{
  "experts_per_token": 2,
  "balance_loss": 0.00664,
  "router_z_loss": 0.0001,
  "n_groups": 8,
  "n_kv_head": 3
}
Below are experts of layer 9 (counted from 0) of a mixture-of-experts language model. Rows are named router (the router's row for the expert), up (a neuron's input weights, with its number), down (a neuron's output weights, with its number) and show model dimensions 0-255. Each number is 128 + 24 x the weight over its row's rms, rounded and kept within 0 to 255.
After each expert's rows: a language model's description of what the expert responds to. This comes from a sample of Wikipedia text that the model never trained on.

# expert 2
router [ 82 109 169 114 137 143 140 150 154  82 123 149 128 103 108 136  98  80 126 153 160 147  98 119 108 121 134 140  87 148 170 118 120 104 113 158  85 121 123 121  99 112 134 133 101 126 159 155  91 123 130 113 129 141 161 165 109 105 150 111 115 152 137 137 113 145  96 141 163 102 134 157 102 144 145  86 170 131 108 143 131 121 158 104 144  83 100 173 152 102 127 153 128 120 152 107 110 103 122 132 147 104 163 136 123 198 121 128 161 110 129 119 156 118 149 154 133 153 150 120 110 143  69 115  84  76  88 120 169 100 149 111 131 114 149 113 103 110  99 118 157 132 171 152 138 133 171 155 121  88 127 144 149 143 178  89 121 151 108 111 125 120 137 129 135  74 134 156 139 103 136  94 107 176  92 136 136 140 123 139 107 143 121 126 136 137 130  88 148 106 115 111 142 143 146  90 142 152 105 111 132 111 151 175 126 109 116 124 151 124 123 110 131 113 147  98 131 123 161 112 171 122 155 154  98  87 162 124 105 101 141 122 119 126 104 134 165 125  79 165 151 153 126 137 135 169 112 163 151 156 159 119  70 122 116 129]
up3 [144 111 184 123 129 143 110  92 116 103 162 115 111 154 101 157  95 157 145 123 100 167 119 138 124 110 140  90  91 149 141 136 135 119 113 119 112 158 166 122 116 101 111 123 116 112 146  87 116 163 130 127 177 141 151 113 145 106 115 135 113 141 162 145 168 132  96 124  88 113 141  93 100 103 135 122 129 141 111 157 108 119 146 153 116 100 116 125 156 122 133 135 126 118 151  98 150 134 131 146 145 127  81 103  80 108 134 141 110 139 146 148 157 147 156 118 105 111 102 105  81 111 111 128 119 131  98 127 120 148 145  98  94 144  93 139 163 125 124 158 136 133 124 145 137 121 138 119 170 103 159 153 144 145 136 133 135 136 141  68 108 121 146 155 155  93 149 118 102 139 102 120  54 136 121 119 161 116 142  84 119 140 179 129 103 125 180 123 133 146 134 121 186 143 175 170 149 146 108 121 127  89 176 165 116 133 103 103 133 139 100 116 119  93 156 160 106 163 119 141 135 118 151 151 157  87 131  98 132 178 134 171 150 105  92 127  83 167  98 137 143 176 112 161 177 119 127 149 107 134 153 135 174 105 122 133]
down3 [167 142 120 135 162 136 154 110 148  99  65  98 105  89 143 128 118 115 140 132 138 143 157 102 145 124 151 123 122 111 109 139 100 136 154 117 143 125 100 123 133 118 128  99 123 136 139 138 100  64 114 172 176  86 103 124 167 120 106 126 137 163 142 132 142 108 127 158 118  86 126  89 100 161 114 121 137 114 131 123 134 136 158 147 127 112 163 106 105 101 117 128 115 132 161 106 102 124 157  75 131 143 116 140 132 147 114 106 107 150 128  96 153 115 148 115  88  86 177 129 177 136 124 155  81 139 167 131 198 131 112 104 116 156 158  97 138  82  95 104 136 135 143 142 127 139 189 131 133 155 117 152 122 142 117 149  94 162 113 140 123 120 123 111 125 134 133 103 134 153 122 159 189 142 126 149 103 126 122 160 114 144 118 104 132 120 137 159 101 102 143 141 116 133 109 103 116 159 173  97 160 147 108 149 122 140 138  95 132 124 131  80 117 134  93 152 152 104 150 145 139  92 128 130 122 174 100 107 138 102 112 109 134 151 118 152 106  98 227  97 142 118 140 148 102  99 121 162 109 147 129 121 130  97 163 113]
What it handles: Pipes, dashes and colons that structure wiki tables and infobox lists, such as line-initial - before a field name, or | between cells.

# expert 1
router [114 132 120 137 106 146 149 136 143 136 132 155 127 115  93 124 115 105 130 170 137 184 135 131  99 119 149 130 105 113 108 102 181 117 117 186 100 125 156 135 121 135 149 173 128 119 162 123  84 101 138 173 147 157 139 181 138 114 133  86 128 139 116 141 118 154 115 151 130  91 125 176 135 150 166 101 126 118  72 144 113 104 130 118 155 122  96 126 129 118 119 119  89 141 124 100 111 125 136 113 122  83 112 120 104 133  91 146 131  89 150 149 170 112 149 163 175 144 164 148 120 156 126 144 115 110 140 138 123 125 127 119 113 147 138 125 108 119 118 132 160 186 157 161 131 177  74 119  98 118 140 127 159 148 156 103 148 113 102 112 124 133  88 145 167  85 129 150 120 142 139  92 102 130 144 132 121 143 153 150 117 142 125 143 134 132 150 115 156 102 109 117 153 128 120  72 106 109  79 124 134 115 118 113  69 122 104 118 176 128 146 125 133 123 150 145 122 123 148 123 174  92 163 122 112  92 152 116 106 142 155  82 152 158 105 117 142 154  73 154 120 132 144 168 165 143 114 190 173 137 128 132  82 113 123 111]
up1 [101 122  99 144 146 167 151 164 142 174 118 120 164 158 144  88 137 102 147  94 117 157 140 124 116 164 129 155 127 109 137 161  85 139 104 143 134 139 156 140 139 105 136 143  91 119  98 120 107 149 125 127 137 140 116 130 132 156 138 104 141  99 108 102 102 112 150 146 132 132 125 181 145 110 127 108 136 111 102  79 160 151  86  87 128 105 115 118 154 111 105 125 113 154 109 121  63 111 138 102 158  87 164 112 147 143 153 110 126 106 137 166 144 175 154 127 116 164 115 149 160 120 161 175 112 125 128 142  78 147 127 133 141 123 110 134 145 111 116 118 144 133 151 134  92 137 164 102  75  96 100 131 166 136 131 109 162 151 125 147  74 114  86 118 128 100  91 100 147  99 132 143 139  97 165 126 135 142 133 213  61 142 107 112 141 133 118 133 160 124 127 128 129 114 169 142 168 135 152 160 110 117 165 127 143 150 126 126 123 110 105 126 101 112 141 116 102 117 130 145 119 130 113 121 121  96 109 129 151 119 106 147 138 114 132 147 171 158 126 122  78 122 109  84 167 148 102 178 115 115  99 117 117 106  87  96]
down1 [165 152 149 144 127  83 133  98 136 166  97 116 148 126 161 133 132 141 119 155 114 152 102 108 151 149 135 135 150 120 169 133 144 100 145 105 111 121 116  84 130 138 128 113 137 102 109 130 178 122 125 127 121 122 162  88 158 102  99 111  95 121 144 137 143 101 125 124 128 131 144 127 114 115 160 123 144 116 119 150 119 123 144 164 137 149 122 115 130 103 186 132 132 114  91 126 167 115 129 125 122 110 122 148 159  96 140 150 153 102 117 141 128  98 132  94 135 103  96 116  99 100 134 128 118 107 125  77  91 154 127 106 135 156 126 138 119 172 118 128 133 140 109 114 102 125 136 147 134 124 126  73 113 147 129 110 131 148 110 180 127 135 123 165 154 104 117 147 100 144 114 194  84 114 146 147 122 125 119  73 143 132 135 119 121 165 115 113 115 150 172 113 141 117 132 115 169 114 132 115 131 103  91 106 126  67 116 146 159 130 129 116 168 126 125 182 104 108 114 126 158 132 145 137 149  94 134  91  89 116 114 133 136 131 130 137 122 119 255 133 100 117 131 136 116 113 137 198 138  99 136 111 103 124 143 134]
What it handles: Last pieces of proper names and places, such as surname endings, -ville, -ford, Street and Road, e.g. Drake, Underhill, Montreal Road.

# expert 9
router [110 142 164 124 106 118 137  99 145  82 152 154 144 129  81 125  86 113 122 177 149 153 107 131  96 121 163 113 129 117 123  96 141  96 136 176 123 145 137 137 109 148 102 142 127  98 157 132  95 145 119 137 100 151 171 153 111 114 130 110 107 116 108 125 126 179 119 132 109 100 120 117 110 155 117  91 133 133  98 117 119 120 163 103  98 140 122 150 162 118 149 149 127 110 179 123  83 174 146  98 103  87 137 138  96 177 127 126 117 102 134  74 163 128 173 129 108 155 170 125  78 167 112 163  92 120 104 105 115 110 146 141 124 152 153 134 135 140  89 124 154 131 118 141 103 181 143 119  89 151 130 136 147 151 153 105 138 140 117 106 131 122 112 163 167 122 109 144 140 105 175 105 121 132 104 121 119 149 156 137 101 150 134 148 165  78 173 131 162 103 104 114 130 137 143  91 147 115  91 110 144  88 143 132  83 124 140 129 169 133 128  84 145 114 123 141 114  93 144 133 191 120 144 156 126  92 112 163 140  99 142  99 160 133 132 123 137 168  85 146 146 120 121 105 123 172 143 163 140 149 138 145 126  95 120 132]
up3 [109 120 146  83 157  71 106  84 113 100 113 160 141 127 137 135 107 146 102 128 131 176  82 119  93 136 129 137 141  91 137 134 160 120  81 122 122 132 173 159  99 116 138 127 154 123 146 140 116 117 112 136 123 180 143 157 147 125 115 154 153 151 121  93  62 144 140 125 146 132 132 102 142 102 116 130 137 157 113 132 158 122 113 119 133 155 163 133 160 132 163 157 117 130 118 144 153 122 127 116 151  78 158 166 114 183 121 138 135 128 139 141 132 141 181 153 151 124 165 107 113 119  99 136  87 140 135 129 145  86 149 158 181 131  93 131 144 154  99 122 135 123 185 114 129 137 147 141 120  91 167 162 126 120 174  68 143 108 132 116 105 141 134 200 121 157  93  99 134 122 164 121 152 125 162 109 131 102 163 108 129  97 147 122 118 111 107 127 160  98 116 144 126 109  92 107 135 107 110 132 115  83 150 118 121 145 141 144 143 145 127 110 128 128 129 170 147  74 119 159  97  78 134 132 142  88 104 126 154 127 159 137  95 155 148 129 134 126 105 147 108  98 103 103 149 180 121 132 128 100 152 113 105 157 132 115]
down3 [193 124 132 147  97 168 131 100 141  85 148 174 147 163 105  89 185 151 107 142 154 108 148  91 157 103 139 142 135 151 127 128  98 140 147 128 156 136 100  89 132 106 141 111 137 133 104 125 161 137 134 172 128  84 125 108 139 128 148 148 134 117 131 126 118  87 109 139 130 144 132 130 116 109 141  66 128 161 178  85  78  84 162 102 164 134 148 143 111 112  73  87 139 101 120 103  83 146  96 141  78 152 126 112  87 142 128 109 125 159 131 142 126  91  63 151 161 116 140 132 149 133 139 133  94 129 133 167 154 177 111 137 141  91 165 138  94 114 122 131 118 145  91 111 116 162 123 145 116 147 107  94 113 136 147 116 121 112 117 135 162 123 106  98 155 117 161 157 141 100 120 161 124 132 121 101 138 152 133 141 149 142 122 145 159 139 109 152 125 135 129 146 139 108 132 116 100  99 142 110 147 135 104 151  93 123 137 129 118 113 144 152 147  89 134 154 131  99 132  96 122 129 120 170 132 176 141 109 114 130 154 126 144 138 140 132 119 190  92 136 124 122 145 147 120 140  95  68 123 137 122  97  87 106 109 156]
What it handles: Word endings and whole words forming adjectives, participles and nationality terms, e.g. -ical, -ial, -ed, born, electric, Christian.

# expert 12
router [131 116 188 114 105 150 136 127 128 126 111 168 138 107 126 130  96 151 131 135 100 155 140 110 133 153 165 123 110 165  96 116 156 123 127 141 140 174 126 106 150 103 124 151 126 141 122 111 105 101 137 138  83 155 120 135 131 101 137 105 130 147 119 128  88 144 154 139 130 107 115 169 135 104 156 114 146 133 135 140  95 112 155  71  90 108  92 139 154  96 104  87 110 133 144 108 105 136 114  96 148 102 160 151 110 171 102 128 146 106 123 104 123 189 114 128 139 179 124 140 129 150 106 143 159  81 133 143 124 131 169 130  88 137 133 135 107 144 100 121 131 159 128 152 132 127 113 159 103 121 129 116 163 200 133 142 155  90  88  91  92 121 129 178 147 104 150 186 116  89 196 103 124 131 131 146 127 166 140 137 102 119 141 113 170 100 127 143 134 133 101 118 145 172 124  83 115 127 120 136 159 133 151 135 125 107 129 137 133 120 126 156 117 107 169  70 139 100 120 124 135  92 124 136 154 148 105 150 136 128 115 110 104 105 107 154 149 143  78 147 164 164 151 129 111 160 169 185 130 138 118 138 108  97 116  93]
up0 [104 102 133 128  90 111 144 136 138 156  68 162 138  97 127 140  99 140 111 149 106 128 127  60 138 139 195 108 162 118 112 105 163 110 139 133 114  77 104 121 125  63 105 141  89 114 122 123 131 159 161 146 132 166 100 131 152 133 147 111 116 124 140 140 109 172 141 109 131 110 149 128 132 100 115 129 104 103 131 151 136 106 140 133 112 160 163 146 130 124 131  88  79 106 166 116 114 127 109 114 156 167 162 158 125 172 146 150 159 177 125 122 117 123 107 137 141 129 121 133 121  94 110 135 124 113  88 157 172 105 123 110 128 132 103 152 179 117  73 111 140 148 128 124 107 154 126 147 128 152  96 144 157 175 151 106 150 142 185 124 139 120 169 112 139 131 147 168 128 105 155  78 106 121 148 136 172 123  94 120 119  87 123 137 159 128 125 149 136  80  90 130 136 162 136 118 124  85 156 161  98 117 122 147 111 101 158 114 121 168  94 106 155  91 106  87 125 136 114 118 154 126  96 125 146 113 149 136 126 103 156 149 120 144 122 144 148 150 144 140 136 158 140 156 110 117 124 105 132 103 108 114  94 133 179 108]
down0 [121 139 173 121 122 161 143 113 167 152 123 137 108 124 146 146 173 100 104 165  85 110 169 128 161 127 152 134 153 129 124 102 172 156 193 141 130 115 122 119 128 144 107 159 136 137 127 140 120 150 167 123 105 109 159  99 165 126 125 138 145 102 139 118 111 134 140  85 127 146 148 114 111 111 101 179 104 132 137 116 132  85  82 162 149 140 143 125 120 112 111 124 110  98 157 119 136 111 110 113 156 103 109 104 104 133 137 120 138 127 108 146 129  87 139 115 121 135 154 138 114 104 154 116 103 127 111 165 167 105 114  68 166 149 119 105 130  99  78 114 117 130  96 103 127 143 116 129  93 142 136 148 141 175 173 119  86 128 131 181 101 145 112 122 156 105 110  87 131 128 138 115  83 166 140 165  93 115 113 158  92  83 108 167 142 130 157  94 172 142 145 123 129 167 133 175 117 134 121 177 146 127 133 145 135 108 160 142 125 158 116  98 119 151 113 112 117 165 100 143 137  88 144  97 120 142 130 149 104 124 129 107 170 184 165 182 155 102 145 126 125 147 181 114 103 108 122 144 124 111 119 119 119 139 128  95]
What it handles: Short syllable pieces inside or starting names and foreign words, often after a capital fragment, such as We-in-stein, Hart-le-pools, Al.

# expert 4
router [106 109 134 121 126 124 167 126 185 135 135 169 121 115  94 113 125 113 121 132 121 149 110 135  90 110 156 115 116 139 118 104 190 146 128 174 112 144 130 125 121  99 164 171 154 125  92 124  89 100 130 129 131 146 154 149 114 104 171 102 127 104 141  80  95 141 110 152 125  88  77 144 126 130 138 113  99 126 101 150 118  97 117 120 111 120 141 138 172 105 129 136 102 158 176 107  97 119  86  88 125 101 113 140 105 198 126 133 117 115 147 128 154 180 157 121 136 166 143 159 131 147 102 149 106 123 150 118 115 125 129 121 106 112 158 146 144 122 114 117 173 129 135 199 121 147 116 132  78 115 125 161 147 157 134  89 169 123 133 106 120  99 135 156 161 116 126 142 135 126 122  77 122 176 115 125 128 125 152 166  94 150 157 162 145 112 173 121 129 104 115 110 150 134 151  71 157 121 101 101 102 112 122 125 125 153 162  98 147 130 143 106 139  98 149 109 151 110 146 135 133 122 136 122  93 151 125 128 119 134 124 152 144 138  92 164 140 137  78 135 146 131 141 123 146 154 110 180 186 115 129 133 117  90  87 103]
up1 [148 151  96 124 177  91 141 122 140 161 102 131 145 137 102 116 168  95 126 131 152 131 140 109  97 136 121 132 157 127 137 128 136 123 163 100 100 143 133 123  59 118 111 165 102 112  93 105  81 166 126  92 109 148 137 110  92 132 150 101 109 120 110 143 115 160  96 148 141 133 145 116  97  92 137 156 138 102 122 150 110 115 160  96 115  89 151 125  67 152 136 101 138 165 119 116 111 120 118 144 165 174  94 159 128 133 136 122 165  91 139 185 135 164 116 127 135 131 103 121 142 108 107 144 131  93 147 120 113 116 184 121 107 137 135 119 135 146 142 139 131  91 174 178 139 145 136 130 114 104 153 110 157 138 156  97 154 111 117 104 112 124  91 132 146 135  83 165 150 108 146 113 134 148 153 170 114 152 126 182 109 115 140  96 121 145 145 147 156  89 115 127 118 114 123 114 125 134  78 133 161 120 139 163 132 104 134 123 127 114 133  85 118 100 142 139 139 118 194 168 121 148 104 148 114 153 154 141 148 159 121 136 127  99  97 113 163 110 101  77 108  91  94  96 149 140 150 109 137 135  80 115  93 109 110 152]
down1 [178 165  93  70 126 108 144 142 117 131 122 137 150 151 141 117 160 100  66  94 167 136 133 188 168 137 112 127  93 133 116 123 114 136 110 118  90 102 168 150 112 105 107 130 100 100 148 140 129 127 146 103 102 139 146 149 120 123 127 118 144 107 152 141 115 109 141 125 135 169 103 121 122 141 124 154 168 128 140  66  67 101 166  92 100 148 137 130 127 116  97 113 120  92 111  99 130 123 130 153 115 127 139 159 113 165 212 174 121 125 115 162 145 119  86 125 102 131 144 117 126 127 153 160 102 123 131 114 148 127 131 154 157 135 150 122 136 118 136  97 137 116  85 125 156 114 144 157 149 112 120 102 120 150 147 109 152 157 133 135 140 117 123 136 134 127 137 102 151 118 177 107 140 134 164  89 108  89 137 119 111 137 165 130  78 136  88 159 128  83 116 114 116  95 140 156 128 120 156 136 162 140 135 120 138 111 152 110 139 158 162 125 137 116  78 126 176  79 161 117  88 124 127  90  92 165 124 140  99 140 130 157 151 127  95 147  81 141  90 109 152 110 129 127 127 142 172 127 140 130 125 136 124 171 116 125]
What it handles: Ordinals, numbers and proper-name modifiers after the, such as second, 36th, Fifth, National, and small numbers or Yes/No in table cells.

# expert 10
router [ 96 112 164  67 120 140 136 147 164 107 119 146 107  93  79 122 139 129 139 146 103 156 119  79 121 138 139  95 133 163 121 115 176 138 130 146 104 127 153 120 114  80 122 135 187 135 125 114  97 135 113 110 145 167 126 108 105 123 157 128  94 145 165 107  88 138 102 148 148 115 119 147  99  98 150 104 167 132 167 143 129 122 109  85 128  96 161 149 176 104 128  96  93 128 125 113  97 126 134 107 159 103  90 167 124 137 149 150 136 138 105 132 151 181 138 118 132 138 145 129 122 125 125 148 105 103  80 130 120 155 104 125 140 114 158 151 114 151 116 115 156 126 147 155 101 129  97 174  99 109 140 110 115 112 126  95 169 134 119 135  93 127 174 166 152  95 164 131 145 107 114 129 134 145 150  93 151 143 158 144  99 139 137 119 161 106 150 133 143  98 168 117 124 167 146 133 135 163 107 156 157 129 134 129 101 131 161 164 133 135 100  99 127  89 136  86 124 126 125 115 144 133 160 134 112 108 153 153 129 122 108 149 131  88 121 169 130 130  62 115 139 155 143  99 144 158 136 223 120 119 109 142 124 105 131 117]
up3 [170  90 143 120 137 142 115 143 132  96 112 111 136 129 116 135 135 137 127 137 142 114  86 127 121 108 148 146 115 115 106 189  70 118 135 141 147 116 185 118  92 109 154 113 108 137 157 165 120 141 119 132 162 144 171 144 114 120 118 141 137 158 128 107 104 112 133 161  84 168 131 112 159 150 156  72 131 161 145 135 129 116 179  93 128 123 124  96 133  96 139 113  70 107  70 100  96 147 151  88 133 103  86 141 147 156 146 118 150 158 140 107 167 132 108 117 128 133 138 110 124 123 122 112  96 105 117 159 138  87 147 134 175 102 135 145 162 135  94 140 165 159 120 139  98 125 128 134  83 130 109 133 147 149 163  65 153 152 127 123 135 105  97  99 146 137 114 132 129 112 151 149 128 112 114 112  65  98 204 151 126 148 138 130 134 102  97 117 139 115 105 127 105 115 148 119 119 149  89 157 123 110  96 147 141 132 154 137 139 113 149 131 102  83 104 131 182 140 165 130 122  92  90 120 137 108 153  96 134  93 149 178 113 136 123 172 133 145 148 149 135 105 122 127 169 118 148  99 116 111 142 140 122 130 125 136]
down3 [135 110 118 125 148 147 105 144 131 181 174 158  93 130 140 184 133 218 118 148 145  76 131 135 140 143 120 110 141 168 119 146 104 123 188 125 181  82 115 122  80 137 127 157 134 100 136 120 113 183 199 147  74 120 145 120 150 144 118 130 146 147 126  87 131  97 104 134 116 136 101 107 150 154 134 109 147 141 116 103 162  91 156 116 119  83 124 108 135 120 131 139 109  62  96 117 128 112 142 148 137 116 119 159 121 144 173 104 155 134  88 148 182 148 136 147  97 130 127 155 149  94 129 130 146 155 162 147 114 161 150 125 126 114 118 159 146 115 101 146 118 143 121 134  87 100  85 155 135 143  99 140 132 122  98 135  99 105 108 143 164 125  87 100 108 121  85 143 107 119 110 130 142 160  85  87 130 134 166 140 152  89 140 116 103 131 144 132 130 118 108 170 139 125 133 146 136 118 116 159 135 130 110 107 125 130 143 109 125 140 102 122 106 143 134 115 142  96 119 118 119 116 113 141 152 128 129 159 107 121 132 144 110 112 132  94 108 140 200 136 146 105 150  98 139 129 107 152  86 107 139 157 141 128 133 129]
What it handles: First one or two letters of a split word, often a capital starting a name or rare word, such as B, Sp, pre-j.

# expert 5
router [109 115 148 116 114 124 160 137 143 139 124 117  96  90  98  97  99 133 133 131 119 138  89  52 105 128 156 112 117 146 110 115 129 100 152 127 108 166 155 127 120  73 143 132 134  96 121 154  97 110 107 120 124 143 134 132 142  91 156 116  64 123 176 125 105 145  75 125 139  95 154 138 148 119 122  99 169 138 127 124 122 123 151 115 126 110 116 126 149 106 147 106  94 116 113  82 144 155  79 120 158  98 147 155 122 169 126 144 176 106 160 146 165 203 159 155 155 122 134 151 115 134 114 145  94 113 133 129 126 114 123 144 111 132 164 144 111 138 106  89 143 154 156 135 127 123  79 139 118 116 148 168 137 147 140  98 117 126 117 104  98 105 149 171 146  99 116 137 115  85 146 136 145 135 145 116 139 125 172 139 106 167 131 148 142 110 120 124 151 115 110 101 189 155 142  91 141 153  88 138 136 117 124 139 129 131 123 125 145 139 131 107 160 112 132 102 166 114 154 158 168 105 140 132 115 141 154 128 107  94 195 139 103 131 104 159 134 130  94 146 155 146 148 104 148 161 114 197 146 160  93 112 111 105 119 114]
up0 [128 112 130 124 104 138 155  89 144 115 145 144 163 139 137 102 123 121 143 130 146 173 135 130 100 122 128 155 155  79  89 141 130 150 100 103  94 130 137 105 158 159  98 107 126 152 135 132 144 121 124 146 121 116 129 115 138 142 133 107 159 175 131 114 115 157 169 154 177 130  68 113 110 130  68  88 136 169 150 107 104 153  95 123 114 138 112 133 111 118 151 125 109 132 143 143 121 110  85 114 151 119 127 137 142 136 171 122  89 143 112 124 165 148 122 137 100 160 116 136 147 141  65 115 117  88 127 114 152 118 124  77 149 148 164 165 158 111 159 101  88 162 148 120 112 180 140 150 139 138 119 150 156 145  77  62 170 123 139 153  87 134 113 147 132 141 123 142 144 129  84  76 127 144 152 134 142 169 143 127 101 133 169  92 118 129 134 186 111 143 130 102 117 102 152 127 108 134 150 110 121  77 162 115  93 127 135 123 131 177 143 133 170 134 146 124 115 121 125 141 140 145 104 126 130 115 143 167 135 110 120 132 149 118 118 146 125 120 116 147 128 106 147  87 137 156 157 157 161 156 167 106  79 101  85 146]
down0 [111 154 103 135 148 113 150 134  88 160 129 106 111  97  98 113 103 154  70 118 120 147 120 105 135  77 145 148 162 102 164 102 101 107 138  81 185  99 124 148 124  97 102 113 110 159 151  89 115 179  93 165 109 139 137 167 142  93 134 144 121 121 133 111 184 104 109 114 117 140 116 166 107 124 146 106  96 139 112 150  96 139 100 131 100 133 133 150 137 131 154 146 131 122  98 109 169 139 136 145 127 132 138 142 164  86 148 138 109 124 126 127 134 128 139 120 145 100 101 146 139 117 108 152 146 139 174 105  64 105  92 149 148 138 126 130 143 168 107 153 117 129 131 129 123 152 173 161 145 137 119 142 126 105 130 113 136 138  70 124 150 168 143 142  95 106 138  78 121 103 120 144 145  96 117 156 132  92 132 105 153 107 103 196 132 109 122 148  96 119 126 118 125 106  89 140 123  92 100 104 122 174 128 113 129 117 109 137 169 170 150 127 168 119  76 143 116 150 108 142 134 151 158 135 170  98 135 134 106 128 186 106 127 120 131 144 130 104 122 118 125 108 130  94 132 135 126 148 186 139 148 164 138 121 155  89]
What it handles: Line breaks, slashes, brackets, dashes, quotes and heading marks, often in URLs, infobox lists and section headers, e.g. uibk.ac.at/, ===.

# expert 0
router [130 141 153 128 137 126 168 111 152 138 148 136 155  77  91 119 106 145 166 166 138 171 122 102 113 134 156 104 116 136  90 102 193  98 130 105 103 154 146 157 128 139 145 134  81 129 143 111  84 104 122 158 168 181 160 187 117 106 133  89  70 161 101 133 129 140 127 155 160 119 132 182  97 116 169 102 152 127  85 137 122 119 153 110 123 133  82 155 154 122 116 155 112 122 152 120  61  65 123 118 100 110 112 127 106 173 104 152 154 114 129 150 143 132 153 157 153 133 139 134 113 135 126 147  78 102  76 124 104 125 139 132 105 157 133 125 125 148 119 126 128 141 151 157 114 150  72 134 128 126 144 113 189 157 115 110 134 128 114 125 102 115 133 131 150 129 141 156 154 125 130 104 132 151 127 113 148 137 161 127 103  98 117 133 147 104 153 146 117 102 121 134 144 141 164  99 139 124 133 107 137  77 143 104 110 119 140 127 158 110 115  94 108 113 147 184 107 120 137 124 154 124 151 131 121 118 136 150 124 123 135  75 164 150 108 141 147 161  73 146 147 160 134 137 135 126 121 166 124 171 125 128 124 104 132 116]
up0 [ 91 104 163 145  90 153 145 147  99 107 113 155 183 107 109  95 142 121 119 127 133 106 149 118 124 137 138 105 164 117 144 129 167 141 124 139 115 150 127 118 143 100 135 116 177 123  98  94 120 100 114 139 159 162 100  79 142  46 109 137 132 127 158 147 149 129 117 133 112 121  94 129 109 100 157 134 138 134 119 118 112 117 164 121 159 114 151 135 111 143  84 170 125 110 193 147 156 106 110 157 156 149 126 150 104 120 163 160 115 151  81 139 163 130 133  80 182 151 112 130 103 142 131 139 139 145 107 145 101 122 115 117 102 104 121 150 148  97 143 143 108 108 119 129 134 148  97 130 138 156 139 146 105 140 133 106 139  93 140 151 139 154 115 159 116 119 122 144 125 150  96  99 122 128 127 150 132 159 166 136 143 118 115 144 109 110 125  83  90 145 121 101 146 113 140 138 154 133 148 131 159 128 123 114 110 109  99  92 179 166 139 122 117 113 109 147 146 107 127  91 144 133 113 160 107 172 150 168  92 130  95 132 109 123  87  86 158  89 123 125 168 124  82 131  88 177  96 182 101 141 139  65 142 117 149 113]
down0 [151  96 143  91 130 115 154 166 122 118 137  73 161 155 125 157 143 105 148 128 111 166 150 147 139 114 121 131 118 136 127 127 137 147 168 148 106 143 132 155 113 129 114 122 147 153 190 137 129 178  80 165 146 133 137 121 129 115 105 147  98 106 167  89 135  95 110 166 122 119 135 143 148 139 115 109 116 121 105 122 111 176  96 124 142 129 109 169  88 135 126 108 141  90 144 175  98 122 170 109 124 115 117 159 127  86 108 125 110 129 110 107 128 114 106 166 133 141 109 149  98 139  83 128 141 206 153 156 135 101 151 123 120 102 118 127 101 100 113 113 114 131  99 108 116 109  86 115 132 102 123 136 148 117 110 118  98 117 139 130 169  85 112 161 143 172  94 131 154 139 141 147 147 103 162 123  95 117 118 117 111 146 128 116 108 105 103 141 144 144 101 112 164 102 123 103 131 127 154 141 119 117 104 126 170 128  97 128 162  72  94 141 158 149 146 189 100 116 119 143 156 105 129 152 130 126 112 120 198 116 108 121 139 116  93 150 141 128 115 152  95 123 149  68  84 173  91 122 151 142 129 141 101 172 116 132]
What it handles: Common nouns and noun-ending pieces after articles or possessives, before of or in, such as part, place, season, decrease.